python train.py --hidden_size=192 --hidden_act="geglu" --balance_bias=false --init_std_router=0.00694 --lr_router=0.000526 --vocab_size=2048 --norm_eps=1e-06 --tie_word_embeddings=true --beta2=0.98 --batch_tokens=[32768, 65536, 98304] --max_steps=8563
Below are experts of layer 8 (counted from 0) of a mixture-of-experts language model. Rows are named router (the router's row for the expert), gate (a neuron's input weights, with its number), up (a neuron's input weights, with its number), down (a neuron's output weights, with its number) and show model dimensions 0-191. Each number is 128 + 24 x the weight over its row's rms, rounded and kept within 0 to 255. Numbers have three digits each.
After each expert's rows: a language model's description of what the expert responds to; "gets" lists some tokens that make up at least twice as much of what it gets as of all text. This comes from a sample of Wikipedia text that the model never trained on. Tokens count by the router's weight.

# expert 21
router:120132132133103097131110137095098156095120093164135130114096119159136185182117127127143119125148126132160095126144139148107106129135124127150087096113106088183116137121094108180151145098129102080108163130151097164115119125158152165131175121101115155148105149126154147119090113130118109132137089151125135157123092152109176079101089159113121134134135099144116119157135100152121122122150127142127150122115084090159171182113116130134138148134119115139116099111148143136104147122102129105125114103164125117131148139123165151142148154138126116050119127073112109155099168105096092127
gate3:087102127134113103107135134097152128088124148143143098126120118103092154109112078137102148131137142141117116180075118134134124130115116164154138163101156119115137150129102090083128129157142141104100114111133103103114125108146192147121075148106124141139116149137085167111126170132118148100160152127127151114170169143084124103076133100140139165082135135100153095154123148070071129113106113106153157130154095120123158097103122178092111150145136166118133114134134134162108152126185128135084149164135144114123113118142160156145129132162093131140124138131124139147103142118147125137
up3:109112131124098104126141121116129119083114138149143139136125105106090154143115055115112139134138161116127118187092142121138118125096125159177149159083155110097123146139083074125140103131144147089090116119151110087139114104140169125130112137102145140154117129156069176142092157123113130100157143153152167116145169164079120103104124114117118157095134119114133129138155168065109135104104137122152119126125094113133131120114130201097096143145117157100116102115134127151083182137164145120088135169118134134137123124148140144136133136156090116124118117135132167139103121120126131118
down3:119108114109090142169134135124084142131137152141120122136114117108098171129081101153108090123127167170143099134113126142118103130118105116102112106152151095124102135142114119160139137144135113119129142177146069136135119141110088073121164146150148109189139133124123101091095132113161125178140115156111151114123166134114123088142108146143161086116118129113130128126135170158145097093122139138143114110155132091122115155156111123151184131102160098123155122159139106107118103139113113165094097072116173113150106114117133151125102098089145094121112156153133151116104191161159149126
Ordinal suffixes and words (8th, 44th, second, third), commas ending list items (hotels, knickers), and list words like and, including.
gets: ",", "th", " and", "-", "s,", "e,"

# expert 26
router:171135174153142074100128115134171130126126149113121129133172110140122149092138182136123093114157132077101152142128127138122112149139134151168115126147102111140147142150111111100114129125114139107119108142119156096110140169120144127123127146097164150123121125170116174121101112122081117133107186140138103137132162143161116143128119147121134124091146158080091141113127127192126115164098120159091105121093100167128149135125121104158166152110160124148087141144141112160134154113147161136168184117151087156154083105120119095117154132140124158157154154111127125175115166088121130119
gate2:124108144133150149122137128127178106145142145160108136118124112154150121120138101149140094137096116087062097126142145122118146158121103101168121111078113121094175142106165098168097149108109119088115112131173119131100146126115126172069144145095149103087067148142093158117172129084076138119150174164114142197138131144117113123128136114129137112144118150138115128114103089139105120168119161140128145101142115117118122135162160066108133137123154142116105147128128154162131123103116090116109154149131187130112176136129138108136153118147138153125120130111119136140126142120137163119
up2:102131101150183138128132147138134127118139104140082136125131151133138128079104145119135107132111120091160191124154128099113157147108196135087129146116166112166095113093069160118141103138133099136112116106132183124130106118107121090175114110126135130147112128132169076165149128135156117103133104111167126115151127119115132108114096140131183128168132119146104122116080178123131132116106092139141089152166165117119135130126114160145159124142123090129148104148124107101087122128112139119139124171114074117121112119166129176145092098147104128147125138138101166095145129132130087142
down2:113154154122098100126134142118108116070144079131153055131134139141091170131128119146135180141128143126129133146123089144104130098154141118091160129118152106119129120169068170130105120148121158131175114083115117106110153118159146126137123124105136158129148145100170141157135090112134107136135161160149172159128148128116106120150164148138105125185134081104145155097150104093142120143068161135119118126180118090165128144117100128147136134131156099138141137151109145105120106115154137165144125132142134127086126122140123120121118141144170161155127112097091091116137150171160095119
Single consonant pieces such as g, k, d and l inside foreign surnames and place names, e.g. Glas-g-ow, Lith-g-ow, Kosen-k-ov.
gets: "k", "g", "d", "l", "n", "z"

# expert 60
router:121125161124153164136141163113098113121138128162156164125093136099157118120108110118140152123070122118102131097127128159097116132157159140077136095125117162108098099112101158129075155127131149139098126147107151154090100130137123141134136110090118097129084155084085131124109112105153100141114115109142114112082152109134099166136112144166116125134136155124108133143086151165157115114125126127156121097102134170094107093145154091120151083121115149141110132194149095164109097162098104110127111164156113108096103118131155138112105144135114149148151176154136111185091128110113129127
gate2:153122148119145115112101154121133111102116066139141081160157181136097103100118125127175125135136127093135165176107133158117172119116127134126116117115148139117100166110123148158115142120112107155121138106104096124104143153146108106127118133140086112134175098126118103129193151159164106126180107141096145091079120112127150161119118134138122125088173135127123127149067093141164115127134114135108106143118078125132127127149105131107151065091120116117131132137110141150101119076144154144073119122133147149138099151113159119162140101142114156106087148176113129140145143114141137166
up2:116114145144112088131101106103149159146070132127114157155159176144122146154133141124124138155135133120110132166169130131121079121092143130093123100137110151090125148112084109122148119142133127095111120168146114134142160119065139142125121153145112110131079099147133129150182158098164146122131125170151117102128097115162123158108129143114142087115137100120129092125081115124120084139121107131117115121146076152100141144159118128122156088158077167104099124136163128205095157105141123155144112130088121157155135125154108060151132135124141141143134111125087112148138119114141149110
down2:145131103115129096158096141142100143136154137109105104093130151131118113144128136079162111128143127146158130104145162158157158132096091124120143110106110097103174109138131103123148077120133096148119128141134146169122141147117166090151140151126134109109097127131157124126102096153135157112096134140103104118118168141125124101117123190153109117106131170129139157117147106097101096169122121104125121095109135149125126158146104138078123158154098092136143142158130122136137132115103109106150097118158110093159104146192146069118095139140078124147169144166107127128148066160180091126
Pipe separators between cells in wiki tables of sports stats, election results and filmographies, plus |---| rows and See also headings.
gets: " |", "|", ".", ";", "|---|", "s."

# expert 38
router:093129125135118125103117148139127108108113087118154131143109106147124112084128126155136070106160136146114172079082139142162090133074164119142163169146113124119110122085117169115101148122164129137155113143095090108093098143122129099154097152137146158130143106158145106109126095137139105089112173154099146144128118118119121108116150116180102134119144128127154117082155130167112114153094132099134143144107141120086152187109112107161128147131152104110111164123126102161107126111126108135106133133129088168099164108137153101119121144176153139088167160155117137131091146089112113120
gate0:121086119138126137094149114127146115136093129112108132168132115117132115097142105148115107104102147169144101120089126129116117150115155145116118201123153105124136147140087140120153106115135130179139141087102119100103141140091147170132135119143155134138151149144105117117116093098125079111117101135122129172138126141098124107118129071145124133144202103181163128116095150112101110100115076117136153134148130169121110123098122142119123099108106141086147075127130066112087114118113136082132155100105155128112174121121127163133110157140179147103165127115163140131115129133087143108
up0:101076083178092138111101114089162117131097147142143120144123097114129114158121129116105141130138140137138142124126113173134125166133161098136134158094143109135112124122123118169097102157162105180129122121144112104095142105112152117145167167138121117149174111135094130108156151145130149131133100141137172118126083137133091125083123094131125131153139108149131109120065135156108140120123119163165087102091170153153108159148117125132094124122082135114146074129161115135111144140106126124109149123103166117116131113155140133135122114130168144120198147093121068131094117161096104095
down0:117140183128111122103124096127145153101120155137087150059136154118113142139177124131107132116159083121145089117133159113135113122081092149078131126128108158101077129134172117080142132112104159094127186126146135130120143183141137152133121138137126129115124156121122149146124150102120116144133104099109066124184128103112147121124148130118150129110116089130104164146114167070112108158117112104136124110148134142126090097141101140097130164127143177143108148151143137129172166111112137163118112107145154160146123134142074106098157099118152150168110109125127132158133111149160119121
Pieces of romanized Japanese, Turkish and Slavic names, chiefly diacritic bytes and vowels, e.g. Kichijōji, Jūryō, Ferencváros.
gets: "i", "j", "k", "a", "ov", "ak"

# expert 61
router:135107078155142134159119103135142148184146105133141119151112153119116162159171142145137117146101106106160189149106109110080147136154148139139108123133133093125117175165137112127105103153124171161110152169081085183130156154111171114162092125134155145136164091114111108141145153129098179144137100134148126103087099090148085157137120130127124139119118156117142172115122138139142092138129133145159129142141111178154148083134181135110103086143114143116092112120135120119145141132137120135134167113136099115109153102117093145111103124124113142079154127164141142160114135153113127120
gate0:158111125144136191112082120113110145106144152124124080121111124127165111145186128167111147137136108164133146167121148155114152104131149120095128109120123140130115139101079111085091117076117158128166115129116148160132126122135106128130115157125133129096150125131094149132095111158118125111121136093109137100109138160143122106087157082109147110137107130069137150148143099140184140168156119143141128168134159170109120103111108105107119143118110121147148085150137100112132143098111115111128136126102120140136140122159076096158151094105140179111147150129137077128109161177089182135
up0:136121146147109186147063132123146134107182142127119114115111098113168133152165137143101179124157130172131101170147115109125147144151138135108144147113123137119107160106139120112109149093118186100107160158146120140115136155111132150123137147122135146123140085144109159106108155142149090122083121108108141113138113159119100126108128087127154137106103094111099161166096137091142173165144149100110157139134124162101164122128120138065086093108088127118167103142114094119139112111124113111108138113142102147129110150112119111124147098128136153123103113135142115114120146202189157151
down0:119145127137139114107111115114160152147169150180141107120131138111171155155154145099124132098110183163112102154160090106147152153110127118154114132161124149111094123089125129104152138117119173159143160141128097124092098136125110096151093131070097095106158135156129084129113162139130146102112127116147089144120122153125153122117136098165141163115113117134138139136175111136166117129134148179128120114137105138135085118138106173104145127184120113154134109151154107086144166184094123131124143139131125129094127102097145093149150108094123128117128083136137123148155076085106093161
Word-opening s, v, inv, pr, qu pieces, such as In-v-itational, inv-estigation, v-ehicle, S-ir, often in sports or coordinate contexts.
gets: " s", " S", " V", " v", "v", " inv"

# expert 36
router:144091141121108139145144144132115133082134148148143162183116155078150132152134103167159146109109136118114121095155166117153118086112111091130136135131107137136095116139114141118135148123090116085136087124171165154119138128132132079144144108123133141164137164125124102165105121081170084148149129158140105140101121130091128168147103160126136075165062101112161137092139144095152134114111088153102118091113104097085091143150124096147164163126093161120103131120156156127146145112143126106131124178092131124141151131115154131125141167129104104153123112135146157145103135123128141089
gate0:116129116088130108170127181158120153103200114129093067118117120116144149152173146157111130177094082118152129171119116126087136123125148108134152120127098119137122097161117121128131147150085103139103147125157159082136175140086119105117116110071108119165127092126125154160111133118091134122132094096129151120129133117153139137148124122156124075134118158116101086118165146113112126120085096134121140140142188112144161140151150095186135128158158120147092152138139133129131153119115101139137108117133147147076136112104137126132148144126147100108163089117127117107125120128140083135
up0:142162134169094128104149081106143101119110127114134162147174100117079118109148088158111138127105114100083151130092095119133092164111096129133119084123110157144132152102083126101139111116153138153089107107109084139149091097152180140128130184135148126121086130112116149126097136151128081111120140166102109132142121158109143133090123155136131154099136122158148140118165138149122121141151141131096124116135074130125153107160135170113107100146137124144142115115118115119178114115164111103162077174135129152148105134088139105160121141125151150123103135127125173088151140145144130077
down0:152149165104112129129149146116169139115072178170133089118181167173109105143105139147142149103145134122164134093100119089140130150103122137091139127118133165125120092122138140096129146146120144155125129137165120171124103125124119147131114114160113168085148132154112125138133146095121134144118108127146095123127181118121088115076118124086152134106132142136141086101083132091125135106109144120122116120110141150114157120111142142124142138092134108157120092125136126137127116168120190084147079143130131143136149116088152092092149167124120133099134123076109055129118093139116147172
Suffix pieces like ent, ial, ant, ican, ior that complete political or legal words such as Permanent, Superior, Republican, patient.
gets: "ent", "ial", "ant", "ist", "'s", "al"

# expert 9
router:132154114114173089156116143122122157092106162121185151152093099105126117188119164116159125136123111129129154109154083132137087136124124085091144103133138147129126149103131112141105109119164102131143111137101132122118103132096118128124125136151110121079116131162153163097156100140107149124135113120121078150091116159167132130106092174116107100167124140162129109167120116172131115147110115165147122109112187120122070158138143146124141125117114163124148128167141108161128137134114119125124107079108135158090096169176105120101087171103126167113110164166139106127120148110123122118
gate1:101166101125101082133144096105123074135114163120136128100156150110126183123133128161159129154139135166146116149132146130119135146115141099123171116160116161157125102144121098135121127127148111128114107124121115124108147140130137106111124119153147127092134140094169152119111112145075146135119139139128123124173117127145158047152095093105103135155143143110098129140120160101119074144151114187112111184123164097098131115169140160147104144111154114123139113115131125105076141155150129085090183110154117135128128116107157127160125159138066099147124124131124128147182133111108158096
up1:119130106136110196127130142137116127107145106123156163142115112146113051155113126138103088092152115138124123144108112150151127067128136132121088099133138084119173128142125099127146145105133151096150144137140143132138141127137117175125119121112135131116129092176111106178126139140189137114143137095095118144117086122114133203120169126116131123108105090110152087126140132149146161109123139096152161093136135156141125095115125128116127120152084152107115155135113118152151118135116122139130096168123128097114100141154123146094144094138176126137115135115151168087056148107154127179
down1:120150113148115180097092136091134139104113158066116168168158138108133132111097132138147052155172157139100106105138123121130153127145179147121125154131152093133109151150118137104139120157141159129179142100100129154093138118142136121107140152146125102096156148108167102135137100120133096143170125153135127143139142141165119122107155092105114141170148138095094127172103106141154110132112094105159089125146094153126145130128152151124105142128164136112129144119120173133130131106115131138117168122184156091116097132118111112199110142104108143140095115144132092101137120137103086109
The pipe separator between cells in Wikipedia tables of sports results, elections, specs; also semicolons, closing brackets, and commas after quotes.
gets: " |", ";", "i", ")", "a", "|"

# expert 41
router:128061161105104089101108111126101124081101139134112139113153128130092120144096156139107124109179122152115157113140136112145110139140145127126135111151158142105155104130103110109082119142109117164153101145115122137186096123144129107096137143113130101116135154142122091163139113140081136161122131156112112135099086153117164095080130128101115167131131185152109145158143112157143131116162122146097131135118130136105124110151124141180124110069153140075154152094077103149135135108106112113114086112120123140139090133152127140065128101148169140157116150142135116174159152096134115139
gate1:126121114129148118127106148190133158122099134123104104114098125140147100159124111144139103102133131173121118143114100156132137112111149116153147178144131183175122110159131143155107127155142147140109155120107127164149124160122101109145135115097081116093141116118117110152099095145116104159103117102099123105131154124138132197111109127089167171120136148171152132107143153104111143125163114130112115107139149124166146145156117128151094084122134139117168106114101119140118122112115158150093099113097110109115073149149131137170103169106117123139137038185149132133101162152121148121
up1:119087130094115158130127152115100138187180120139132119089096115107088159154149137121122161126123142098138114145141120102119105088092125141106127102106147099179105116132096128082120161130155122104147188144154153120108104129180120084111161116142137146131157128139132163084169140095144127084111116115149134175140096145115171122130143146117128112132095136173130154112161086098116104129136107132116154116110121134141105121123179154087170159145152107118156111136105126067130108145107135138105066155129140135143157129147116148075122116164129131122103157108113125127122122159117116125
down1:122128164109121125127119135129138130119117098184114124153147143153155132144119135133122095149134115161165125163111143116156133070124155159119096195150124102125133150098134170180103145124138109133172078095128129123123105108104131152131071139074065129121133154147137101134134113181152153152117141156082131104133099131144131123122116185119140145124119132085126125149108125166146101137141113150137122148091130155123173159161110127119103114195094124129116134107117096129142086103147144135135137120112159109109075116169134089156102113150147147150151140153130116125133092132161155110
Country, city and nationality words or their final pieces, such as Qat-ar, Leipz-ig, German, Japan, United States, Tenness-ee.
gets: "an", "ia", "ian", "land", "a", " States"

# expert 6
router:155138145096143090196123106135067168116148156128139120118190147077146125096136103094110160177145131165112136144125162158149097141119159144158094159151127160132108119131137190110119133128131143098136148146125111116135095134168171140137130135160120132113134099173163120130129097117121084122148114119133141101115131115116143089141138103118163110102157147124133129095152149130149113119112089127163111144102183135122112112125100134124150136121168108095118100140177155148119109135127141152147126164121093147115168147096099141122150145120140088106157145154129168129099100148101109174
gate0:147101092150164093105111134141098144133091129124088128173108138099103121106109111115163119094162130120109106147091128195142150137158122104088143150109120117133133142117087111120110150138178132123129140111145160151107148143085144113143108156126134129151110119075109099176089109103130110138151124143098143113164145108188132124116159113160129114130149105139139162101116129158129150055109128113129140121161139110139114117112109118135139163151109125141125160066118193117147165121121133114110108146112109124143125147071152113127147161118162175100140146138165147129108130122183118140
up0:111100086165118151120139132117135147116150154136108085148155103117134141110102134130104145098119089127138139141100156117112107143115133145104125148144106120094116119134141144184095104142130115125120144160137132130178100126149133137136148104152115077141165131111115093159158180076100123128169141156122130099083129125109127116172098141119117117125141109113089079152129126147075106116132159107094144139098121135073126134135090174118144133111123153104097097160122112134126148174121152139128114098063120099098124092132085076144127151142169156151121161180108125131164093126125110123
down0:109158123101161156094130124132070166099100178127111099153158133122109108189120136138111174103096123130140119145166119132150116127160122136114119147150156132115115112138122172141092065119162111159098134148117090112099141097123129127081113149160121060156140182120134140134145132133109121120122130157129100093098141101098146123130156145118112128127126093136081092127110134114132145161154146096141157110113163158126118154122128125181153139119120113146109121107061138175101103108144108118113095111101132145110118137135127099140142095110135109093154149139145110139114163120090179139
Inner pieces of Spanish and Portuguese surnames and words, especially accented vowels and endings like as, os, z (Velasco, Vázquez, Raúl).
gets: "as", "os", "z", "is", "é", "í"

# expert 5
router:145134126137142102085154094103134148117174115134131099159148138121123101138138085094145153127153125134112134132155130128140111153140131135101097104161133114083123146109120104160126082151116129130125114173080151153160093111108154142135094137115141150129169117141150149161131151130113120159083093090114160168131108063135121134135088136151150140104140151105118150123152090086118136169135107113110130165121113157190079102170121152148110162137116172142127093110096173119111105104112101161119141133148111142112104069134125174151115136112152115133160146105107129139117098122081108123
gate3:100133139144133083100056086108130170157151156100122124116087139064129111136106158149113126125130146128141142137120122135133100101190125154135167134154141141128125124148098110122151161108110157132147138117171120158119103123127165126144132081126108116117145120165158170104144135128128132140125129098107167125120134103132107138142140131123141076089109133173082120164102118126140131148124096156117153118110142161166138135088149139135135124142123131113173119079117157130178144098107133147110144077152165147153124110113126128101112093136172172097094157106106103151169087113137136094
up3:084117128113102137136133109149091081147155168144100135105137098152151152075111119144146101132146181128143171105115155116128119133160134119115138105158125149110135138106123149119148149126117151147126149120154146105092098154088127141123105129123120083133127137113093114177123178126103139131138157108121147130105153122110094160130174132106133128125158125125145142135106049151119104150110097127132151122131132121083117070151136087134159101108119160137102146146129122141162152109119147132138172079178142209156130164143099122172172131138115118123146133105162107131134170144127139108
down3:135142162141110154101132125146084120157135117126069118109101148127126175131114097124140152156069153105143143152127106112132092067107131092125114120110121105087145141087094121154111142128140108118128129139094090128134141117131129132139103118116114094083136129083132135106085182134122158171144104087180185133125165151097171176135094155100114146139116125137124141137141143125148135127133158199167115120128122115113175143124120138129155119111116087131138097127086135138144106171127148112126162155162164121126107139164144121107124130149113097128114078149113163133148139121109139127
Capital letter pieces, mostly S, in abbreviations and initials like U.S., USA, L.A., and line breaks in lists and tables.
gets: "S", " S", "\n", "A", " s", " (S"

# expert 27
router:171105192168172069091095102116096130112144089169143198135136164096108128132156155154165109101128133109102142115162118143127117135136140132125111126130101114095101109111152155152094098146077165129136128143124103123099141101093131099101103096112139123193149148086137093120114105123119093148078128136146139131103125181119124129103104101143112135146134153106135133145115141159170147147138136155147142114106104147114106139138121147154110155137114129121103153110108130155104145152102125126129132145123102141126127132105148150110084110125147084163147112167127145162129152091158162155
gate2:123119131135119123111130130069118138082146143163078172103117119159138097111135137131142152092101136095170145115091121146092092129130113144114148124106112170115117092158133127119121106137102127159115160122159121132113120127111136109112134142098065125174104147091139150091099091137123120094101126126144129138138101166114122132084133150101108139134156128105143129163119114122127120171138145135153089153138123133099084118143113138082111160122139179115142139112165105118135155117093145145147124167104130118197161069100157130119141136072160118143114145153125111159151162088161114163
up2:110151116140149123112140145122125126145123103136144176142125088123082104153140092129147111107141144151152090118164098136131119142144109110145129151128126119118169121174141115107089101124101103117088124121118119160123142142128071110133124133130141093129103165148163145093109117127192132112129145129134135111125114116104131148131122102088120172094118118132089135151126103122165122133161049144112104152091084169113058122115100151129125119095111094134119110139177117144138125123131137199103149139078148139180104103115112182114122142135122099117105116122111142125106159160113135173
down2:163067115132153132120152097129149093132153119145100192104138100181105105145122095110130089122127081108150130163135103133117112151154124150116133100135147127162141105117130157098104128159148139133122125120137160169113095175148124121116135106162137168098098160129102136130136112126137124123089139132138133152114091106161146154111078121128176129136123104084112151173163112128108139173147097118144115136120168121145087103130125131168110118131122075080151106165135134123101161107123154124128126145141136081129189145116112155135105114119139146106112110165117162147164122132140101183
Nationality and group adjectives and their suffixes (American, German, Indian, Angl-ican, Manner-ist, Democrat-ic), plus the art-ill-ery piece.
gets: "ian", " the", "ic", "ist", "ish", " American"

# expert 15
router:134124123128115141120162139125114105133116116089148184142114143132147119097173148178125127128081156087161128157096115123115155130108137144125152118098155121112122151171172136126105133152110137151140150049139122141106182116097154085074095106101150106117118108124132123103090139153162119121126177154119104158107137111142135140120115102104139124135120148165158117142118140128098092113117114142093130137149115166137156099129104129114103172147145094105106092130123142074154145090106152092147147148169150120115116146159107126121164144124106168171148146167101148163153130116135121092
gate2:121093152134115114142112137110111163142093150138180168110150141129147126130167185135101119109091143123115136126166087092114137114143112095122091135123141107138131090109144143127150097082135141157102119147146120130133159064106161166090135126111164087106143132130102158097169130132144103126152105131108131142131109140100128126137107114131171155116137078122129140142071145108101153101090150137088152162146150148178133132128114156119135120127138133101129087130072123141162118132102129115140102143109124130158131137135137083109115096116086179120134073126103147159141127096119148067
up2:124097149129117123144126126111166150138080151121187119130087169140127149120137141126105098119117135087137101149168087064088133125146132128101122118155127114131103115116125117131137071140149131129128129166106162116122159100122179178109106151117134087147132151111109097099125137139130142145162130151139131165142093141133115088135135171158158173104124105102148154171114151110137150147124128143083115149137137121144092141127163117137112145127139092116123066133123079111127137161126105092154125146133118130134122072105128121139108106103123155112147070122123138186129123137063104098
down2:146119145124126093132177100112137188149115170109115127110116149107142161100146117113095108130102131117132171130105124107087141113092143124140147108133133138123146191109157170137128137157153152135135130113132098089146121150115101102109149163129111149135175148086112110151093170107147155106144118161144116107121116118133137120156139135134130145140128096159107166144140152130154098151105153140113084162110144170115137182151135098115124125189179098130090133143143128116146187102117115157132096090166155164137141110121134146139086138134121149115162070154126176133130137128106131158
Middle pieces of long Latinate words after prefixes like con-, pro-, per-, followed by -ation or -ed: person-n-el, pr-inc-ipal, in-clud-ing.
gets: "v", "n", "c", "stru", "iv", "g"

# expert 52
router:155133162120110122146086115129097113123124067108099088116117114121163129115146139168137143092101142138115120142095130133109108120074117116129101100120185138110111109162141130116131104124172106159120117152087101145146122096125109112119089129140129140140134157119149146132152157172113098099130135113098121100130144136108135131149145078160129148114108136102114082107142076142168133094156153165102106066106122091138146158107084107179146132122128132107157147113149120153128121173112084150095097152134119137127123137116167140161131111111134155125123170160143103149110146103194142161
gate0:095169142076127112137136120133157144117164154127114114123115121118140118127100109150158145155126172147120149146128099112135098103101127159133135119139183137126125145174085132145141160135161150138104129145119118112143105136147124101103123137095121113113106166134190133113101134124153102145127122170161165181146127118136084160115104112151142088092128090145102092063106170106097098132080119149099124138121123087111146129121143065114144161124133165153155116137108138149146125133165123118114119192137155107123151138098136140138124167104087123143121103116114098136109149131141065148
up0:121109126174133132157127079124117133137123139110152129141138120125123141135129103145142156124123142108169084123120112154145086117134144157124102136132171117113124157169094157134139123168144118116141134159133108084133130108146130127075141104149122111110092114144144142117119147137136120129081139132166135141094142125102094140112142141179148088119157085172113131077142126086110074131107093125116072146118118132143159123069162066110133104127104133080152135165120127104099150125146157138119142175165102159112132133138068127159140125100095144114121124163101086105148103083126108147
down0:156140133101148152117126133143136138083157090127129105121185113150149104080158112132149110112124110143165131122148142125152152159137112166125098171113147127148106118123122148089126146093171109144104127134105144137136086121104136157163119128122108161106137151179125106120132123121160136083110149125174088134155101134087136133142087135126146158113103108110155114157136092139105163124154121116094122161166113133129148135158063166137129069138123154103132148114130124138124099134104154118151144183148084098146161098138127119055130173117132154133105159125175098112128148130143147144
Word pieces in taxonomy and scholarly terms, such as -ae in Noteridae and archaeological, Phylum, family, human.
gets: "a", "y", "ae", "ia", "ie", "e"

# expert 53
router:098095116122126112132085117124123113133105138133090102118117136112115147148134145105128151128186093099162135157131148113079117131127110143105115101134102146155107116133116084170104103147157124102116111144156102155114161088100150103072192100150097143159110133139129111093088121100118129173159089110136153164101093152096185092083114142128120118132121137142111138098100099151156100109120140101136155115101161114121096142158095118120127140124114130114131116162157119117081177133159121145155095109150142153149122090146139117128139152145151158075096119098158103121145145142141109139
gate0:141120098156166127126173094178114152100068123105105112127092166106166150146129159059111098112143177132153139121130156140167135114122115135142123152128096115116125084164133132117159088104122127099100113145097133111163132112126146103092130097125092170089133110120111142112166102087057139156127149118132123115142121142121145144100127127132131079101126125129150083122096119096123151129134132099092174134137154104119166134149130148082113145157155122168113136130141093124151122149147109094129113132141087147141096122115105141111149120113137100099097128114127124077105107139139103163
up0:108090126163157167161148119110144156113128096071109104153108119121122125132046135061111095095151133147144159154160179143154112121105083138126166119130131096113161103173133132155114103114141076129141102130114132097127119106103120106098107095108121146099151123127126117105185117112074129162104142147166146129154123129128134137106157140127159120127151120105101123165119123113149113159161108128104183117144130111096142123130105151098134146139112128109121154136120072123114124128128108111124127114122140117138101145147094154085132130112087136105162124108177122100155120087091143138
down0:083119121121158128150132141151108108126092145150125131130153114102192097112124141133131210158109148119123102160106082082073142127122148110144096166147098104178156118124117092128114171097128132112142137140105133106177118125127138132127124107086109143157106128100131166143135114085157120135156137118131138089102100143147124131164102120143133163104122134101096128125124141159138127115140144104092114074076093155131110125140134104142153157161131121130182121116155135132140130145169067164130166135071085113132127112128110123118128145120119160160131120173153140122123124130122131160
Prepositions, commas and direction endings in place descriptions, like in, of, near, along, southeas-tern, "Silvercreek Township, Greene County".
gets: " in", ",", " of", " the", "a,", ":"

# expert 7
router:135149140147123121163101122130098122103133120117162139137116145121113137129113128107101103132092137126105129094104110119124124164135145111080148129160108113107127114118117126101142131158165181135114101150129134120193152119148152127150106137161109174144129082153113086116144098117127099139169133130106105118104170123111087157095132130140132128138183172131110141171130158108136089116139102173121129106108102134092094085080119140108162161140136135096153143153112182146168106098186149134125119142123111162107127155153123098074108077163125122184134162118110124109136095121125142124
gate0:122100135121098130149136075106138095124139115093151120111108142119140145108094140098123134121154145084131142109127099173114118097100098135123134128118092108109176126175137120203120137120127138140122078143113149107183148130170113097140168114142124100127171111123098097150110143177127175163134149121128116138126106142168144108127157121086120108137104058111123113166147099127134107113151130157146097141156110124106114111101157118150077146130142085116114157159105130123167128144136109075133155089095183130128136147132125128090119129102171145141115108119137140127160139133166111117
up0:122128133116117117181111109081171123148135109120174110124117101144099138107097128107147132129170112135120147082144089146081116139128127137095131142104093102105143126151129099133116093147180125153107067116170139128187103112162100097142127121086097109160136093154105120156135105145100096146143129101122163111129102124155148128091158111066117133121145081099155115146137109129139110150125101126129115110148100104136150104127143100153103130107156115109147098199094133117151142125112117109159138158082176110125130107108088140123129121115145149126131142150132115147115160110155086156
down0:124101100139114121119096076150124166136146129155107118139132125143105146160124146134070115143153129087102125105097138113130117096094135123129200113134116143067122132148124105133054138173154137137148092126101122101146099138106151120169132129128125107122127164131137114149106127122121114150088128142165159154097125074140120097064171070109108146133095120136143113164121178120123135121118148131134133108113112102105133127151137148133137142116135141072113143141116169134150124107169139150133135116099153169112140104098138170155147155126125143126131110113116074122081139163117172118
The piece u and short syllables after a capital or consonant, often in foreign names, plus stud, Gu, differ, vis: O-u-hadi, man-u-facturer.
gets: "u", " stud", "ud", " Gu", "az", " that"

# expert 11
router:128142169125158127098192106144135115099099126083120119110102150105090144108147136148129123081092091131069128149124120114131110098110129115093102091112148143148162145143125096146133162119115101176134121118168136159162146164146174119109112084117117159102117096088138136124124130096117118088127114112165092084134102117159160162128161103133112106185118156126160116141137144162137155137153109067118103092129156093108124115104147150132139149157126088133099110118143156105103113108127161111107129085156134172125123119103136160095171106119128111132137126143127151142129127109107124103
gate1:088120135123105140152114142120157084102133092107125116137081129083145124104110163091109103110172087096104129135099151135090141149084093087155141100181127157129140148121142113122094154099148088162110139108155124126124122119146101121087124120162119152147106093110152134130174088135133132121056139125145141161133192155134163154109118171134146143153126153143113111104102132111118123087154126132130154117156121104143187162098124103109164117118122112134120145070119137101143113125139118133147075116130149087128119142139153142141135145137107123112145115151113070108125104145101126142
up1:156165117109121161156094099108121159164125121178103136145118087158113082140146112162104109132060133131103104159157149153157127146134147140139120127110125141105171168098097147099174132139111133129128104111122118162136138138114105169158091122117123105134175116163101125115079126119125091169109098144131092143107118079114141122105125087099125135065137118112165112133152122161159119151141107136133120133119130150090066098180143108098116163115127135126137085096103153125115148146138137147127185115145109147120119101128129133136146157093148147173151140111151113116149109128125134112
down1:126123144149136158123110125126134134128127138149101129142147106162154178132126110088119144157132135095098139123108091112134084157156116124117163169114115122117138141128091102079138159099160188138167140042133156147129131131153153135099147105095106118113137145163093070108137126126094084103102127097095090143128137119120123136146100109140128148078084158111133134136101152115140119153144156130108167118169096152159133116122142133094152135111140183140131125168135138131089146164089116125155119101148170169158138098156116101138112130133125158156141114142134103092143147108106114156
Word-final suffix pieces completing adjectives and past participles after was/is/be, such as enthusiast-ic, commission-ed, leg-al, known.
gets: "ed", " a", " known", "ated", "able", "ful"